From a checkpoint of a small mixture-of-experts model trained on Wikipedia.
Experts: 40 experts in each of 11 layers, a shared expert of 128 neurons.
Below are experts of layer 2 (counted from 0) of a mixture-of-experts language model. Rows are named router (the router's row for the expert), gate (a neuron's input weights, with its number), up (a neuron's input weights, with its number), down (a neuron's output weights, with its number) and show model dimensions 0-127. Each number is 128 + 32 x the weight over its row's rms, rounded and kept within 0 to 255. Numbers have three digits each.
After each expert's rows: a language model's description of what the expert responds to. This comes from a sample of Wikipedia text that the model never trained on.

# expert 25
router:145170128152112141090125204161131120137158097168116170180127153119106115162127195162131130067083098157140073083109127127115119149143090090110192138131076084134162099115113133131167149124103132125142112071138169085098116150122092136173101098210114102093136120132104150126151097144087128170096136129140170116184131121189114108183131111157054113120084133121077133121161103158080081162178
gate2:118088094083165085086063090117184128110136125150103130101144083149128108139066120189128125143107112066166095112191133123162138156167152121079133158076097161122169092087122163089140099096160167166119110154139168187139146163139190137125090136090134141148157126105067121136126087121081102156115099211123108129115123138157134143103129146167121085151065101136068137135096106085143114140101
up2:136080097096177114076109106137169142150143160123138136095157104153072077130086133173149140098098105108179168140154110121138121165182179146070136138049137129103124099096130133122146086106153163175130108125133168159094123160133184108116086162070117159110129047062051122096149113134111118143123100154116125137065148129111151134090134142143122119175076066099088130120045136098102166154089
down2:088095081081182151141105113122190151133163124159129110120115117171121098142123082166140165129109083186118050159157142123135151094203140121158161117136120082091123164104097185128115104117138138128077099092128126169092146125154137133169116142116139140110167081138085127127151096195066088121088136131139172101172071133117129113133150074119138157131098135091172102115120141076093095138121
gate3:095203215070119179108125105123117090160174102116099137158133111115151072156148106132152071088139068178185156146114095176146109109074075189190061154167177134116100106104158111094168146155095163116127094133138134113095159151191097162103126060167181133130083128072131074085111164144117152136108195125114127064151124155104159110194174111090122118133105184147134088160185064090122164106151
up3:174137091175162117170141198056138149102160135155164182125144141129151164123130101126166142135065178099131141127152126112133196142109110180115181118163133175195137136122099109109138160084139066116102123133144144124153120176121088118049124078069152088061191096139129134139105094075175107130103141091152131183117134139133064133143069097155157157154123114135144176121120182187095160166134
down3:140159159173109118128141157119195102164179123135092154138162144144202072108134094084139152106151118084168144129125088091168049146164166173147169120117127106112113080132130109085091133159117124134078156124162099161080111100164189137168137109106126144184112132146121129171124107136136127121112118114112177155097163145132093178144146186146128106168150114141125114161119121146178081073110
Description: Articles and function words. Function words after prepositions or verbs, mostly "the", "to", "a", "that", "from", "which", as in "resolved to divide", "at the".

# expert 21
router:166163147123126145061179159134155075115130176152123122130079117119183134137120125162231156107101122142144132147122153105141093154138155155100144130158121121163123149127104096172093180103118121131107106074134130090081143132147121120145107051133138098127174081177108197099068120206122158158103087178147096123140170124155142102152115124113114153143105118164168157107090112144113123147108
gate0:136073143120126171119094105118125082127150056105051125164124140108073039105091172112103131126122148098107132168143165149197118115165118109101175142159145102153105137093108106136153147130149100122104161106111082111062167163156073090096095186183169070143107147136078157153087145130085153116156162152194108160172148085142141178059153118140140116155143123134106100137158154151084128112121
up0:154159107149150102089132136155156125144155161155122094086130094137092169138120123110127152099078142107146150148146081181121117107136110157134144089104130093103117184177173104108127120114139135108121148141132140069113120104168084196216118098071171110185120110122113160099146212118159140109166112153128163107157109078093149136157120067102141173098125100088078091166161140184139107149086
down0:114160099158107121101110125124090134128170146161096086117130110103212201161085131043144126175146144087128109160123131103170140089118094111204172124138112132116151154142152104144149122128154153113184077145157122163112133122087188176178114080131157152174059121149122071108177139102139146107112086122116173068148170153152099090159083139135121158151157110126159117074187141144098131117100
gate1:159120111112088062075156134146120125060112073068199087123124113124148117172069175148148126146212101112148132101144111153158125136104177130115086139115085097146115057182101095095146145090128173128167100095172152088101117151141106158157150064179091097125087143180135172129099176125125118146126113120143120111113132096138167137147090150164124200119189093134122102125083089067128119132082
up1:128181117135138102094127107109178142176125197144153135106096131094133105075132095118111146200134102105096075161112164193129147168151151101150112106146091115080146158107101127189112112143140092098192148133091140175096134142118126160094081109095160175089131161070140136128159131144117153137145139051140110124055142111113132128190094103188184148141183151051085129135111153215169120133162
down1:147180143174134137174151162134170119081127153137114098235125113189135059149118155126167112134079180117097190083138134114078101113184127090131124151145082134187116091189172116108117097077077178112131098089148130134142117173110118049165152133118146079106101095086089110092073155148125131144127101099145077104116094165181120074154102134098157085138080115136079160142145135138117111166166
Description: Starts of names. Opening syllables of names and title words after commas, dashes or list bullets, such as Mar, Bar, Mc, Ton, Kam.

# expert 37
router:150150125191098168131132183165168185104118077175096158148067127160136097201103173122095145091102124160129095145095157135137078161147126136114179165164123180179168171084111086156169153155103141139138112117134165108139094133135120129166103095121157138127110159098087144108145115128110167173111137154137153042149117099129129095152120114170129149107060163125112130117174180099082146188145
gate0:143098124162138106131116157097144160186124080159137153129078184162136152145129165210100102109156133110100125152089120151131192145138166129081120059156090128114122168091136113155161122102148145085097084050109129129145170164142123174151127093074215098099108143091098116072117118103122083138103126163147146200124194132162145157143115112099117143164099191121093144126114140126147132094231
up0:142140068084151161170142079155083111099141202120140149164179175111140081053145131168202127125126115099142180142170114129109125147101147117205119152143140091149166070095117134140149082104091093134137128173164110105126109117126176138147131169151064114109195112141149123202165131124137137101158091133105107096074083051091153100108182141157095150154168118159177129113098136124156165126078
down0:070153128140096092143160102114147104123115101133135123148132111070123178163134094128115106126130168111089154134152147146104105157125096118122102133138100165092102145106149129153140098124046100117087225147119121149088121100146157094093112155124102081206199141092075175175122200084145190145170130089136135160141129111107194127137047118087158129159128124114106139144066103132172173150150
gate1:070072131173149122064108164093113073113099160163149106137087095135145121141109111156145130135175121159142180147129120146166156229105101118110187104131143112146160146138105106111129166139159179132133090113137094174159151102109128154147143112091137209191041127091149149146111141163162149164095163122103105094176126108135178203151108133150111160169123150131101163159158115125108106064118
up1:148147155118137142114117108147057062157140104135108138082154056150153115145179154110199096126164159133154089113160160121104080138144117125162199128135152192098113130145082101144134162117144203171111094135129161161137118129152085159157131097084181160055166129129153113167172138104138122154119106131099094072104109170134171115092143108180094054087084077128114144088108204088097116093109
down1:102153140142158148035111097146145090110127049119154136150145125054087082157090105131075133144131154141151114145218126152093157173123138182131104101169096122144124082108107145146141115118166145116128086141117073112157080167173155120122145132164189144178124135127115148178121123142173145139129111195113125136130141077119121105092093119131136145148113176123099170138098154137145107134113
Description: Inner word syllables. Middle or ending syllables of names and words, often foreign surnames and places, such as enz, ung, iss, ult, plus markdown table separator rows.

# expert 20
router:101108108144039109107135164095163136099184131154123150162102118137178090116163177135175147100086086125177144162124134057144081139158127139100206084136085136159122178153141151183134149149079139152094147086095101084093160105101105108193118088173121145147078087163128132057158092213117185148083088100128144130086131117166089108150130120117087101114110091131124106154142131116108101163095
gate0:142092178134114097148108138149104130153171115154123065120122156116148090160155105138132109180167042098156112115166136107115096122121127116082168169182120070112078150127087069109136125112060136114166175109109149184122122126056134112162165224146135155154088084089104164137114140176145218152118133082153123131133181144160103097068098152179101135159068133114120103133162173107123052101106
up0:179095113127103172101162156126132078104149137115125145153139112081151148133128138176196148129103147185092134127121156111126202139133110133098146110126124152131133180125207192079109151130139099099111067128139135126141135086152203151170201107082177141121098119140129114174142115107172127096177155191168087145116125124091123176092164099138192133091153154097146106076094164086121209116114
down0:149143074127133239151103162128156080160059062159098143086097122094181132095140101091131143123148101132160157149103165115118106177142125081109155199139101142142111088127135170087129088122145099119164139150146072136123176188159101170141122132095154118110118105093099168142152101100154140121181165141093106152107124138098165110086123124084120097124144160159195117119126115117077123112106
gate1:137114085098127120089178086124095126158118127185151105128114159129182171119123134223188126092073107198131161118125144138141138049139169152156149104168103080097108209161041106074104083154158088114114147110136142166076082107069154150133134174079135067124141116102181164083140154110137091096136138120118138121164149121152109163107145141172161175142107113076134172146142112110129172092109
up1:111091140062079114156124109127134156111170124176090092131112134126116135052067031092122136146146137154117162103134146106128065145083094132111102193122119181213081154215130166123135128138096095146138158130128134171109169145110143135141082123069086099114135181174125118163123119169142153111127154145109156077165084178143099164106100156151149164114147152152175103117124129142122078096205
down1:137165084149178172138121121075138148099101118149161087120110084163098141113138186109186115157114129174157146127163109177153130243159080077126166137228172103167137091094072125126123207149113136172146104158173141073123153154146100136136196125092105187138057117148163133120165122122103119166033132143124104151130125069139168117098148098142110124119100119130155164096109106137127151148146
Description: Word-final pieces before punctuation. Final piece of a word right before a comma, period or line break, often in foreign names, such as tone, Crotone, Olympics, years.

# expert 30
router:135151147119079121131163204132152159183159153152155118193111157148135103185096115140122101113147089146172128125081156151124111090107168079104120116149062176187090116104145139141152178080141092128137150086101185105108095151088102107162104088165112100160111153097106131075140108160114133132160138120094138110101138122118147104169146110140076152161142124090119181078111135059097143154109
gate2:097171102066122109152127139185153167193041109152130088144160151126136119144145173095152171099099112108123201083062124116132154119129149103151152089101141141146158130166116176151130169074126146093147111079144155156091106102134064110142132119151135131097091110142132120105144137138194114099182143124047104148122122145109123137168128119151208091149108101174130128052166172128115089122167
up2:123150129143134117075117144160162072145149102139129142092114117160124044156150134084087092083134160081079097162143111104074129103126117121146105124105110078128093134073115125097121077158191151134106131205099086086109173125167123183183100100154100069129181163140107118121096136164134153163102151173205146110072146151135159105034179114064065133118165144083134076194155118121151106085133
down2:112146137128127177180152134122143106092162118138080123133114112083124154103111085144149088145109122125083124155144158120177127114103156144150196057180056120138121124118111138071167126160149113119149149120109104091116149107120140102225175192139119120114090111137140150191113162127188137096128063099088141108158146114177110143104084145134120149166110104161114100140079106168118126100128
gate3:156101123128153106146187160134095123197078095121145128119060199124161090144151144162122151104177132082164172074135097134166137095158149121119195132134108107124109143105105129157099164163191125158121146085075149185100226137132089060098098114077052129090124089106136136077116101117070107171166092068118157144136158158070160099091158127139125140100163104146124106166140134129109197092120
up3:135152140139109087162156152098108158183114119140126125131106200125144125154167091082149134135167146062157110049087104130189137122106120126137132146140124120137114147100114080132091152157110127140148138075097185208133118136054089077090092161110108134124124172134113201097080076158147157135215101109107116061162135063103144137103143123159135203195111134193155157120122164099087140099109
down3:146099040189140100123110107126102091133147154156125156123191149106058149129132122174079152108109183174099187169104076103125119136106124147057098129114139100063063140118135113053075158174091151107103137180154155151136092136143133178178133097156154113145162143108117131170184193116090061149157152157129126086089108103144128105068165127103191056159088178058037138150072194146086106127130
Description: Conjunctions and connectives. Coordinating words joining phrases or clauses, mainly and, also or, but, &, /, and sentence-opening On, before, while, until.

# expert 31
router:164170123133083078110102184104116161120117165200165202140087131150104096166127213174140144071126099128102141164163142086151100157146138159042161091168112167152138121068112089126174192079092077139118118134115148128105092116110087137101116046168127080125108102141144151111148130170147081109085123147081115122180096109122095152133127109153090114083139128150124133081109124126096127166133
gate0:105094149154075128099102150137084101179164147157150152182138134099089093076086150121066146116153147081111224115178124093075113142130128166151154082133120153054102129156107098131109124065121102142152121108110127150109148144083111146161098091140143143023126136171161066132078143146104136135069117155164173129087161149140160148151116103114165112071154127062110109127139124119133100139114
up0:116183057078173112159187080105126185150155111139123138119170132131115123098166155121115116050106113127105117113145125186130149114106116122135161170125127126176161081083163198150152107070107165170122115070100119166149103093096152121192175169172155044158081164116130116140093113082108102058162074140217077103114089152120123148115180128123149155116132093120124168090151117100177151140108
down0:090101119111127135155154108119154108125163102159134127123040208109212116114118187131115153118175128076084082171156071103121111169140100138140125142102139099186130180182128116120126128102098113157129068140151112166125085152133121083135112178142106100160135218108094168124152160114083107097135142181109125169071059086105151119141106125091091137123143175164174100121135119195082197070152
gate1:139124079099130115118067068096104106145105166076162154077146096110139186100073147223145142104173110140137083119095141178118111170051110198107110081108098141142107129085180127081131183127084114163134158147141136145058085119153098157176113105139100110152124184140136146156086088158154176088127094106094126166110180150154115128168120128124074179119165166126134115132195144164146131095100
up1:105130142094177156153170117164155150106117138116096167130137153101149122160123102076085133147050169070151102135114175094108094098223094118122153127113120080117194144133104129175150096094185192107083134134120133220199118140135095113109110120168142080164104070156134126074188127085088129141087174165176095145130074092124115141155125148078142142138084054152134121131092106076132171151182
down1:228107114167100119139146077154135122114133123158102109141102091089103107129126125098120121118187114074158072117188085169191165103143144156132090206188133118129143152064086171092125166122138142168127144160104139147149140126133147094157121107156132128170156156178130170096040140214186198136084117133104170185051145117146103148097168096120128139095108155175106145110171112135106104128179
Description: Infobox field colons. Colons after field labels in lists and infoboxes, such as Genus:, Established:, Died:, Genre:, including date-range colons like 2020–:.

# expert 3
router:103106136092052124127155173127127112176140136116117145146136121099192076163178133117143143103118132135115106101101121142132113143167131155052127115161095129149206118141147104213176151112069123084062107129145163061082123195131151097131116093139171060175177155129180110144127104155129155107085074120100174139141143114133161113175087128103122164122114122145151138074106146117078137132139
gate2:165105099110152169124146122090135114121103100152110119062098132127118104120133154144169090122132130099161135125155118131143127145103099095154140113142109079142110152138103149074113099156096103071109105144063126096142102205115160136135184184097144117140124123139119128167122137141089133151094135115157108103164083059098097176169141101157123080156104188096075140090110174202122129159211
up2:127126106206189118122137101139179108085103134136098150084104156129109125160107121168088144144153169158145150159098126118100152053108147129100136132108144119170120065066182103145106126099115174128168129096076156132151075115130127116163080146141193110102149180074114154149137187141120106122150126146130184150131107142112096115139103171108072157140083163120101072123098117094087074177109
down2:085094117170097096125141171064121162091143144130141109196109136123118145146136160140134094111113121127074178098168102157061147155134083128107105160071109080145122133164067125076144162161175088097111142120134117180161117090150106122117148091132119151055067118215136121063107136111157068129130135169095090150081088174099121149112124096144126120140133133190171122149136129113143160107119
gate3:099137138119124155162083166124129131159181112145148119128153095146123130103185117098141159135147091149145174135100156080138153128167181128105163108111122159155173112160150110109151144132135160172073171131134081176121145149166183139187146008114142162073131127067155176230073106165106077107110132157153114106161149105141121134094137136099199075162117137129188085168155172156091152110133
up3:054166131138122106154142124126126148128174177167138131163144088137142119143153130059154139142089106130069161104141104109160125094162172077081108138157102092185119149141108106144127076084077167107104153055157130146106143079167122129108115057105154142133092070098170126153117088142122103095087151099105175138175146165137141148172129160062129155156139131095176154127082127081104167107137
down3:127144117124135136116190141131113091126144099090114096217131142103181090133160088135157088149102162128101122138161098128133215129149149121122104063138116133114089077125125127098146096150104042098098100144113206118092112103157195141105113099133167077086117125135153108187176037120109069131162091123151147117148138106126122110154114181117167140124145160086135121084127119150095115127126
Description: Table cell separators. Pipe separators between cells in Wikipedia tables of sports results, election returns and statistics, plus occasional semicolons and dashes.

# expert 33
router:148174159131077121107136167216160094166099106103112164151104160134158094178068168121142134125122101086124124130172130149076130124173139170100161107172129198158192153092100130144120186121091144148114138123148145102092081141086104102126051122153140111155100098114123161089155068202098155158155136104093169117128160124175171095133085109176111136157083152129114183107150143067118121139201
gate1:071148081137163147109091149124149118161091106129140149093173117180082115097195133179169156078071192113116107147090123072088067211136087090067120142091139117141119176126129139159110173132045106205115130124142121161099130203120113125156144122136146153168140113124113079172114149141097130165145149111136168098115144119155142074106174190130135154099106079080130126099171110084135144122143
up1:150100153172130120093149135168158147103116121160143148148151106150093136146143137089162108149161137173121104119148102134147076105128170135115157043059152111128114138122078142140111100066131084137129108093116105179085136147080139103134136115165147168089152139099113091092140155117097182176132109162132154159205105093139154178138198073152155148121190134134129117087137060190134134142151
down1:120128145186160093090136146097125108083116116151105100118107157172103152075177144127130117169152125074085144132138097135096098200160146120139096121145132060155106151159113134101162165115153138082153139118141163143121117137086145143118120125122121105134061178175156099091165105056148162145128122163074162144108097095095139132168198108134206113090149074137127088183115166152089136132110
gate2:153160133143085111139172165123107172076134058095173115111117152116161090127102185105112113099083130103069097107069180098068121128170106123152203127115095146139096102099154163166118161159147108105184092102087064108160130141088086164043094111125145112191117162146208126173116125134170105097094171109154144109131099138112236119110114088161155129104103153138137137134119111121139102189144
up2:132069115076121196088100083119082089110170136148109128132149139113116125160150055127114164152150111162236086158154084091139130134103131107130071146099162113117067139134154081141159135128163076187118186121137175118130184093148178085173112135098188113123131136109091137113141152108073155082119118076067094116134163129122117168118127165114140145124142156089092086060125169165144116085123
down2:110188109183126118060097086125130115184094114095101117164155111067130119167130143151142161109156095144132158113137099124087127148118165121097144131110131148150100157148074211122182165152158165092131117161109098173163086140108163168153121115107137202150079161118113174108171139123151169064130112088129089113151130100168118103172089092118164089102143048091075126164152198183116197140124
Description: Agent prepositions and names. "by" and "with" after verbs, as in "arranged by", "met with", plus first names or name pieces after an initial letter in lists.

# expert 29
router:137117106166146162108091128173101112153124176149121162187103139136126112194124163155123141114106126186157075095101138157167146138120129141072151095147107115218142099105102121097150155083092146117132159053109132088119110159125093127123088127147190103094055123129114173137140037145150195154092142103129135106145132146114106160170119131144152123126085110053149155115163131105077091093099
gate2:118088134105104087121133097094108107120108072173079102129192116152139152146104141103166151152130067146104131124137135140110093132098123117158097140175084151076136215054112146123087167109135132110113185126076092094180173162175169137201141179104181145148073105146136111148192116124147124149124079122096113147145120095090057162114089159103104191165053141118173118146091132098167107122130
up2:102149159135145123094121113124103097076170103230105067165177127125160116104091122100224112134137168111162109127130172036144099097140125118124102154127078156098129155097142157159109197100146126105123155091113093091191172099183173087172176141080195158172148101110121158197156167138105140113119102130167109113164152118057086177142147106063134090121083152122115107157151159100173124132162
down2:154159121146127181163185144093160124101101103133069120127133130013129129125188103091141086145146158120110106135143166154156125140121162074157136106108124168147122127121123102164074143178129070124192117136150131136137082132134072152111114142144069188124095095132114103240095141135086162127132137075133157069052067137116128158057157112167096116165158175164167149188092118123165147095136
gate3:126086094156128079092174125129115106170117108138142099129132132102128106206211105177098130124167140132136133100122150101161192196129105179134138134127093116184167171117109138134152151130118165109107088131147139157193115190132135119139122128160164107075152076138102155156088136181147098154137129121122118081123145178093060129121145080144104089125150076121121183165124098134108063153099
up3:144109139184134090069091141167158162220106134111133087131159094112106106186102117132108136152099132098116060054180147112112174157144106161119150096145131077155132163108191044071124188138127131063100129149061125086156182148127153164149121120154148119162150127150154122098069143145191133136161149104066171122154152181107075118127132125120119110084167112097138178150132102107139124142144
down3:090112157125119135104153128150147119124137140109129117139175200131181168150122069098096141101179156109196102108174125074104149183156115103117119079186056104171068167126196105124107160176085174136125097105146134108135105131085093118152130133146050133159156072170113165088131177172156102145137135154125155133129164140109066124123126130123160146114148094084186145112123126076131101113123
Description: Mid-name syllable pieces. Consonant-cluster pieces opening or continuing names and foreign words, such as Pr, Tr, Sat, Te, Ari, in species lists, film titles and place names.

# expert 11
router:126168129109091107121146155149134098161145172189098168136106113111113066146092171164148089137128126144073096114123113153063084149196118151074169233141118148116109138048100129172099135105105144135111126107203135108142120146096106147136065143153167102127125152127135131124153100170061123133087119158104145110159133175135144125167136150155107110116140116087132152092135071076103150128107
gate1:110115137107136111151146151150128091131162160170161119120180141153198085159147160095161082081151108126126080154114112097076102088084133171076127124076100138116157111111119148115149128112136130108111192047158116074140084142143122083158103176112141095098113136137086108192136118103089086114077139076110122131163111150168129181163137149144167133138095083141156144188132105155119185117109
up1:125134122116116063181146184158148117159171083182164080106156158125190088145122143089147097117118124146115144091080139096102085126072127164064095118105126142102136110118162098139147079115145125125136184147127142068145100179161164121131135132134095119129120147154083100193118077125148091079130174156076132091174112185111135156110113121130118120129098086129145137162143090136099143096188
down1:135164151111066105124128126078138161132104145107072127091139121182094120155124081136134130143164113107153106112058129130141097110078098086128055097158183093117107100144119142125060131113161167105117062151151167128124098242094147159097165136156135138128194122091215104204065141159115088129117161171133121165086129129107147091069149133151123117081089187124117102093140095122135103210161
gate2:132158180119141117069149119097104118129150075146149157153095166136136134168150181127169074105181119108110098137154141132109134103106078175144093139146138135122123071136123136104149097143104132157069180109131133112193117086154079135209117128191158148153095168125120121121114083164128067163100203106115179118206112218113136141112139152114168134154190132078135082100170113104107097115193
up2:126223127085093092114117137105159137150127129123109136092148077166114119164175151130137146127165125081136098072099137137077133175166092089130107087179121160161119112159148129160173158193120172097078096154069123110133113152102171144136154129147153087021126159125231118135149164106121114128116143130080093110115140112192128110100104155072096177125111137104110109116219176114191130094121
down2:161106161155095126100100155075159120106167121109131142122131175188144121125151165144051140096170119136114100109121125129133153116079084183129123046157161135090190159147122087115127163148078077135100120103121151168169124138093080121097151122133100146087132130135115115152204120118115090072140142128179135103131121085074150086127098171149177129186135147118115124137128172121087170099108
Description: Heading-following newlines. Line breaks right after section headings like ==Background==, plus past-tense verbs such as played, released, received, scored, and mid-name word pieces.

# expert 2
router:160112109141134134095152106160130114138248131176098087142028138115131127142110177126154182075143099179119096136142150139158104165114166165156155141177107151153138159103095145145162144086111062160105158176101125104135194114069128107165119074170133103128107155108122138130133120137123150120140123147070118074128149158183142120144100121147099160046069144090130126130170141110139087127124
gate2:141143130107111104105145104165150132114098023147049078146109159119091145104119145152131173142082154066112132141187132142181087153115138101124177115133110151157130129155171065111089116152150129163097085113202059159117156156183103126168118159130125194115119081091095085158115157159089179134156142131159143149128112107153142166093097073071193110104140140098135174137202132114112129125094
up2:135097101123137121089101154139083144096098060154095103149134172130107152065149189174146174176105129100101095116158167148165108195150116113110163136078117153147181120139166131133142099153164076171096087128150089173055130125195078127122190162158158097156130109086074128171178163124118194168157091118138193144101134110121171206128080078085166142096125100104125156139158138122122141098078
down2:172136103105116163090151109166061117110155097164227139085148140140144138157136155110148118109120098100137072138167124207118161127149190147130067065102114128165121111124097228096109121202119117091150159170133138126124118085170130108161124172141087089152098164112084154089174097110149139079125150113137131148122063128090095121097155168090103144145091162124080116181154145146107127123127
gate3:180179158113113099107092143117122116113179155175127125150116120089167123146146170165092124122141127103110110082111155186170110098088088163157116143140170159086077101123102091112111093045158151091124097101111148095088133191146145125128147083142180142131091071136160162144088118085106140145183082080097110160113156076108136148167066150140165137155126179086096149159146141159127126106110
up3:162175151153133131151118169144119080120144185159109146129099143121110091151131153177147127121161148118093075114114147197178110093081147170149072129173162124086069112129141040129086153082169136065092112099093147128111117138142159102127151107130153156106105104124153130110100099087129133172172072097082111172095155053099163137170118125169205156142093201100077180163141134190141132122133
down3:104113192141155100147139099168158152162157137140173127139127129161054101086104148152119177141128169173115110135158146136154136135171104150118125125150144118112128095098096101092096122146104166169129125166137162111101120140137114102186116115128156124155128142097078098130117128084116085174205181114104125084069098109108099135129165160072160141203123199131126105070173134183132123135206
Description: Articles and name hyphens. Articles like the, a, an, The starting noun phrases, plus hyphens joining compound names (Kaiser-Wilhelm) and = opening section titles.

# expert 14
router:099150131128081105123172189115198127116129163160161083204153121156103108159099143142164116110082066162113109110127142169106120148181130124099126132157095150134097189102118152142142131090099105119127127051126157143104122151121152099191090080196120082125129151040121159094090114119123179147109156160111128106146117125149169141235079158111104152113084106143188152146150140131122127123119
gate2:124127129069113175146152169123124116134174076137198073141134144077118115105147155136101116139127101079064113135118110068125143165165161138149135144101083115132150128066094144125138092111130131150108031128088132124094103087133138135136098159115136163123200101075133122145144186156127118166062098177099111109132104126082116142154178077126108141170089144083136113127092100170102127094117
up2:153214114139097082135145116188175087121115111148079193103091142123078117099110102099121142119120197147132184116103133175156111085126090159117069080172209134135106122166113140177176137202154123121111098137141148123099121133144173174097068118113114185121086089095128159137122118183146122161100125100096134094053141149137159115075111173160143116109106101159102125139096125145168163122145
down2:094171123189049124120080105121124138157189153075123169127122105135155126101167123139116101045108118132154154087151111098124131147157138154109175134111086101112138153118146088163164104140066132175086127143080090104095134078154123130162090120191066139137141160170118093091175106166161099131094139096123105096102139195156123097161148139138120102109165198155145116110134127108072120143102
gate3:112073149108104131160151048152186118072152146148074144107071118138132106124071141161091156140123064141145157076093116147137122143167104172121093097139137168135135174111192159102131167141105105174112121121120120142114104230115100150066102145135102150143162133114101095076149105160168098103105152168133148163135111156144153156163141159143149075120136157126159163159168108136135145114154
up3:144159095149142116164082149157077141174098131115181116165148178147153135171149136178159124126121164137119109143186136128082105090125114063140226131120143098097125105137068135125152069132128173107148116134120128124138120050152132109205124124132151125137125154174147154174145192103131115107126131099150159128078181150120123180106104105093092181094075099126079089104085164094078096140095
down3:119124168141155108119140091118137177108150100126111146152109164161122047108219073146068154158165127190151133066100135160143134128124102109112114078050133114111086181090090133121127110174143183138086120120065087145114115115149059077120088068107142171143151113105094094159168071140102094176124119103144157132126132120115102185135146121137096179121107171092161127122121116136081103119090
Description: Verbs after subjects. Auxiliary and main verbs right after a subject (was, were, is, had, been, also) and subject pronouns He, She, They, plus list-item dashes.

# expert 5
router:115124118119096150091122158140144124198149157162127127202032177123171106146134165122122122101111147111143105166119188157152101158161160145152148188156118147155158128053115109135100156060122166187116147077138098157108140160159076142171109095153124089134132127099161118118130067153086129147076074160051123096135145089183190128177077087137092118073078152128178154107157105125129116153142
gate1:072166112137155127183067116150153127092103100097074080143170088087137118097132117121173143112156102126155179132183116124146209113088174082130150092145117154136150125139106100124166189197127138197018101097144185126147108157124123145122129136125134117110131139127128098117148133131151104161122118108138156113126106124132116104089122085096173132183130161114127171126165070122122101156148
up1:155083122170106210168158197095092103110076165108133125138136111087147115198163109114092088158128093165157092144120132121177106105107095151141173088118161123193113134124110148139129109081124113093115099162145111115186126081139146080163116142136119127086115126101138120105144116112140057166138152118095118171126091163154120134150102158169160103080148103108162155129095085177115127128099
down1:096077130121146129168124152131117146120070126147156147159125103194107138103161120122157119155121146147093199128110145129108095122137115129178088121098080150175132104158130162124174166147151069078156124141108150100226131161060166129079157161118082112151134120103131189157143129202051076160157144145134065129127099134149148166059117128115126100111169179128076093100128101094177119137116
gate2:130103177153147156145113171152168108139160140109149090082133169089135114144132118157115119111124130141189093135128143155025093145163088141151138107119129093121076134102085103135113141120164135117127185129099229075142144121141104181124133194082187162100116140117142143136130061171133127118075157121099140115120113111133110120067189196170137124169126136092150050169149102120131116137111
up2:086122161161156170148131136136135200179093099121145148126127066128104142115125135082141077095156154127079116137123114090121178128118142133109149131111197108167111099142161170158184151147120105131136119162136137095137159079145087085106146173115090082112129180163089165139130140092078172131145148103123090143099097186118171135177170073084173164111131190124110135050117164113102134178038
down2:084091182122137145159152146107177100142157101108169082114131143090118105151145161143131095171130106165128059157129128098114118137132093110154173110064122128133156119121126041142171160156139079099191156112156163125142152133155130148131095159106147175119150107176105087168164143216114147184065147111130177145136128128104091144096149137146120061184116145078060160126124132168143147131078
Description: Clause-break punctuation. Commas, opening parentheses, quotes and dashes after words or numbers, often before which, and or years, as in "Thaw, who", "88 kg (".

# expert 34
router:148185087138148140119123142129093103169200101163159125148099102125133093163147133140178152069096077164170070188107126131101120161138161079086159130192109148173169159097127100089177161070161143153157144080157153106090100135105136090136134167123089085135118167098141177059184051168125139110132152110086129076116087163152123124160089128138095125138106133104195099039123154153082176118134
gate0:183081127121128048159097147129148183125090093140130122115118136099161204113114096127128103160153105160163103100110104175135081125111158106139131155166131140148063118123142087128142176158114126173166182090093125104136114120084147078132078153129111134166140098119124139072113125192102128121138194113050144149105131146156215162127157111123092175112118169180132136145155111092146176174093
up0:060153110109134151090152194122119115121111125128159127126143114124152050140145125109141153150090182111099141128145112022161163168093145091131129107124209136154153158168082150115152107119117107116117119215100092145122161127198084125105108085144165163094114094153098132175148177132136107169120084131166064117168174094125074080126171154112119110191058095100090187122119181126156085109154
down0:139128117122099126048156109161079123138088111099143115192125132146173140091133113099111138123109120112107101118148139163148139179179162123094127105106065122108153168093185182116171075081112138175108133168091107133049162151140112132142104119198127128181130109155098175127169137185076142122135062167146088123101082075133148104098090117058168138157200080112113085129143112129144126158097
gate1:097120101180120130128103094123106097138182127130174173071092127162068144109080097185206091131177117103119103147077150171128126126117192091080133122093106159171123126164115104105135140103126044081124174148203143093083091178134111148099096174147172126113120131116101158102112138146093118158090083056173109080150147154138155168186092158106174175125166122142083120074164132168136090113137
up1:105105148171127163133173163118152121130097090153120183105198086135164073097150142090112101094099129158083143122155141135122184113147178182150130102122056134046145106116200175134073144074149130134104128085112141152113114104178131115140104129088146123140089176132173118126193183113164070154087117121144117117082132124163108131105109145146108150134131119127082146084173075131148123143143
down1:146141106098142158118150109107126076103139118163082102212113141082119142132163173186137102121046089074121100159165157155106147138181227117116128105115124145129146122132163154109087154179158154124150056160128172165095166114109077172177121113074148111099134150084097124136176109099184150119141152123132111089137162120107104123119116101115133107082150172150136178166037134108102092075126
Description: Interior word syllables. Middle syllables inside longer words and foreign names, such as ce-il-ing, l-or-ry, rhe-um-atoid, Ia-ș-i, plus prime marks ′.